Weights of a small mixture-of-experts language model, trained from scratch on English Wikipedia.
Size: vocabulary 50257, 160M parameters.
Experts: 48 experts in each of 6 layers, 128 SwiGLU neurons an expert, 2 picks a token, a sigmoid router, a shared expert of 128 neurons.
Below are experts of layer 4 (counted from 0) of a mixture-of-experts language model. Rows are named router (the router's row for the expert), gate (a neuron's input weights, with its number), up (a neuron's input weights, with its number) and show model dimensions 192-287. Each number is 200 + 20 x the weight over its row's rms, rounded and kept within 0 to 999.
After each expert's rows: a language model's description of what the expert responds to. This comes from a sample of Wikipedia text that the model never trained on.

# expert 26
router,198,240,245,229,192,233,208,197,186,203,184,211,189,192,226,223,199,180,203,198,227,195,215,217,213,214,185,195,197,205,212,224,181,205,224,241,228,230,216,222,208,234,185,204,247,189,220,204,199,197,192,199,201,208,189,183,180,185,219,204,182,186,194,198,246,201,204,183,183,187,187,223,192,195,203,225,192,184,239,174,172,194,222,178,213,214,195,192,173,197,219,220,195,191,187,218
gate0,204,206,182,196,211,196,173,209,199,198,206,178,181,198,219,220,174,249,229,203,223,204,236,201,201,208,189,194,187,179,156,186,161,215,182,196,222,180,198,197,171,185,213,222,215,192,202,180,210,180,197,213,182,190,211,177,229,210,183,208,202,164,212,169,183,200,207,190,195,207,196,175,227,178,214,223,207,195,202,221,175,264,197,206,196,184,181,174,163,187,198,184,191,171,178,241
up0,184,213,167,240,214,171,192,207,204,183,206,177,198,223,187,194,214,199,179,211,208,223,209,218,207,184,207,219,191,208,168,256,210,220,176,171,219,162,209,199,196,177,200,221,221,192,176,150,214,159,171,188,189,179,210,220,226,181,201,170,193,181,162,175,159,217,216,181,180,176,196,188,232,221,219,223,161,198,188,256,181,221,203,189,186,196,216,205,205,203,204,196,182,177,202,186
It responds to: Surname pieces. Pieces of surnames, often foreign, that follow a first name, such as Sach-s, Samson-ov, Ran-jan, Di-acon-u.

# expert 2
router,197,234,215,206,217,228,201,195,184,173,198,195,198,198,213,227,228,180,168,216,208,175,212,199,213,228,189,198,181,245,211,205,181,204,205,242,210,226,215,232,213,216,172,184,216,174,249,221,192,194,181,200,178,204,203,169,186,159,206,173,188,201,203,210,216,186,216,211,180,180,185,235,206,162,203,244,181,184,226,179,198,177,198,197,189,205,193,217,186,204,217,230,204,184,184,196
gate0,208,205,235,147,216,204,208,241,199,215,173,223,192,183,162,236,212,200,205,203,188,212,201,193,202,226,198,190,183,175,230,200,241,210,232,213,228,188,218,177,203,161,176,175,173,208,166,184,147,235,187,197,205,211,191,220,186,173,207,194,187,200,207,215,231,213,216,180,168,173,219,193,179,203,189,182,206,222,202,231,194,234,174,192,212,182,229,195,212,162,185,200,163,240,208,192
up0,231,186,251,175,212,193,177,198,223,242,198,223,198,213,218,209,214,181,208,176,222,228,172,184,193,198,203,195,170,169,233,163,225,200,220,209,194,189,201,181,193,207,185,176,171,209,182,212,174,214,202,190,172,196,167,196,182,191,226,177,232,194,199,187,221,202,204,193,178,201,215,185,165,205,179,185,229,193,190,190,179,230,175,205,196,190,209,203,223,151,185,203,192,214,216,183
It responds to: Mid-word foreign fragments. Short letter pieces inside non-English words, mostly place and proper names, plus raw non-Latin bytes, as in Rum-elih-isarı, Kamp-our-is, Glen-wood.

# expert 12
router,206,238,232,226,208,213,249,216,178,175,183,230,210,193,229,206,232,191,214,207,198,171,195,206,227,225,189,191,190,206,203,189,171,219,207,215,202,207,183,228,201,205,196,175,226,181,225,191,180,178,159,221,195,204,224,182,214,199,219,193,191,165,185,216,205,214,196,185,188,169,195,200,216,220,200,212,203,198,227,182,151,187,214,167,191,226,199,203,213,173,211,203,198,227,183,210
gate0,215,204,205,195,199,221,190,176,196,210,205,219,202,189,225,183,177,160,208,189,196,223,225,184,193,178,221,213,194,199,224,197,189,223,172,217,182,196,189,234,191,218,214,226,204,215,162,201,149,181,210,183,208,176,179,200,194,183,215,194,216,195,224,178,175,203,196,208,206,213,202,226,208,229,183,184,199,186,197,226,191,226,190,191,169,205,166,179,170,158,230,169,190,195,180,215
up0,195,202,184,209,175,189,192,213,221,213,197,190,206,194,192,209,186,210,207,218,235,188,175,199,196,232,181,180,211,172,206,210,193,167,202,193,199,188,218,175,197,210,203,211,190,190,218,179,233,237,190,215,224,210,197,193,187,215,193,164,153,202,182,208,221,199,198,194,198,185,195,231,217,189,158,200,195,224,195,157,234,194,181,211,209,184,220,209,212,182,166,207,214,186,230,203
It responds to: Person names, pronouns. Sentence subjects naming people: pronouns he, she, his, and surname pieces or given names before was, has, 's.

# expert 6
router,203,223,228,213,221,206,261,198,195,201,196,243,213,196,229,232,188,180,224,199,218,176,198,220,211,229,176,199,227,194,193,234,189,183,203,223,213,235,202,215,198,211,190,227,194,191,195,174,193,186,176,230,199,208,197,198,219,178,223,223,185,183,152,181,244,181,199,163,163,186,163,233,203,210,195,190,206,149,242,173,201,181,188,166,193,219,181,202,218,191,225,211,217,217,162,219
gate0,210,199,183,199,184,215,208,163,218,234,200,218,228,204,205,200,202,196,205,184,188,181,204,225,220,220,192,158,226,186,214,189,190,199,200,230,211,195,181,220,205,211,242,216,177,177,218,168,224,203,177,199,226,159,173,220,225,210,190,219,203,174,210,207,222,190,179,216,223,221,194,225,185,187,201,187,187,190,224,184,224,229,204,215,204,200,212,237,234,145,185,214,196,211,195,206
up0,213,181,189,188,193,180,215,211,176,206,189,235,183,231,192,171,246,187,218,210,185,177,197,189,232,164,183,188,206,220,205,205,208,195,194,187,188,239,237,188,228,188,191,205,203,204,186,251,168,183,193,199,206,207,212,195,179,241,194,193,239,213,187,201,171,211,207,203,199,181,191,182,194,231,190,191,202,201,182,195,183,154,234,186,226,166,192,181,199,231,212,190,195,192,194,158
It responds to: Personal first names. First names and initials that begin a person's name in lists, tables, cast credits and citations, such as Robert, Jason, R.

# expert 14
router,205,227,227,195,205,203,227,208,210,184,198,195,187,183,224,225,232,164,191,214,208,163,197,189,205,233,169,202,197,194,212,208,204,224,214,203,223,225,153,200,199,190,198,191,215,207,206,199,189,212,218,229,216,188,186,160,246,190,183,211,192,191,199,200,242,195,191,190,170,180,219,206,214,175,209,190,223,194,225,179,174,221,202,171,229,218,200,189,214,176,209,203,191,183,184,207
gate0,222,197,190,215,166,207,194,181,200,193,181,165,186,250,198,157,188,218,209,247,196,195,216,233,222,184,208,237,201,171,174,216,183,183,200,194,211,204,219,202,195,228,181,187,202,197,210,185,207,189,193,167,186,210,199,229,193,219,207,175,210,194,217,195,183,176,163,194,171,199,174,185,238,196,158,211,196,233,212,183,164,192,185,213,197,257,206,205,206,195,190,232,175,154,173,188
up0,234,176,217,196,187,213,196,151,196,210,181,213,182,207,228,194,209,216,206,194,204,181,202,200,223,190,196,227,224,182,200,210,179,192,199,195,155,212,213,223,205,190,172,202,184,212,201,201,216,199,198,195,236,205,215,218,207,179,200,186,228,171,201,179,232,194,174,217,185,175,227,160,205,175,170,146,198,184,234,221,177,194,189,180,211,207,206,199,195,226,211,199,195,206,180,170
It responds to: Sentence-ending tokens. Word-final pieces carrying a sentence-closing period or bracket, and line breaks after them, such as 1941., college., (Android).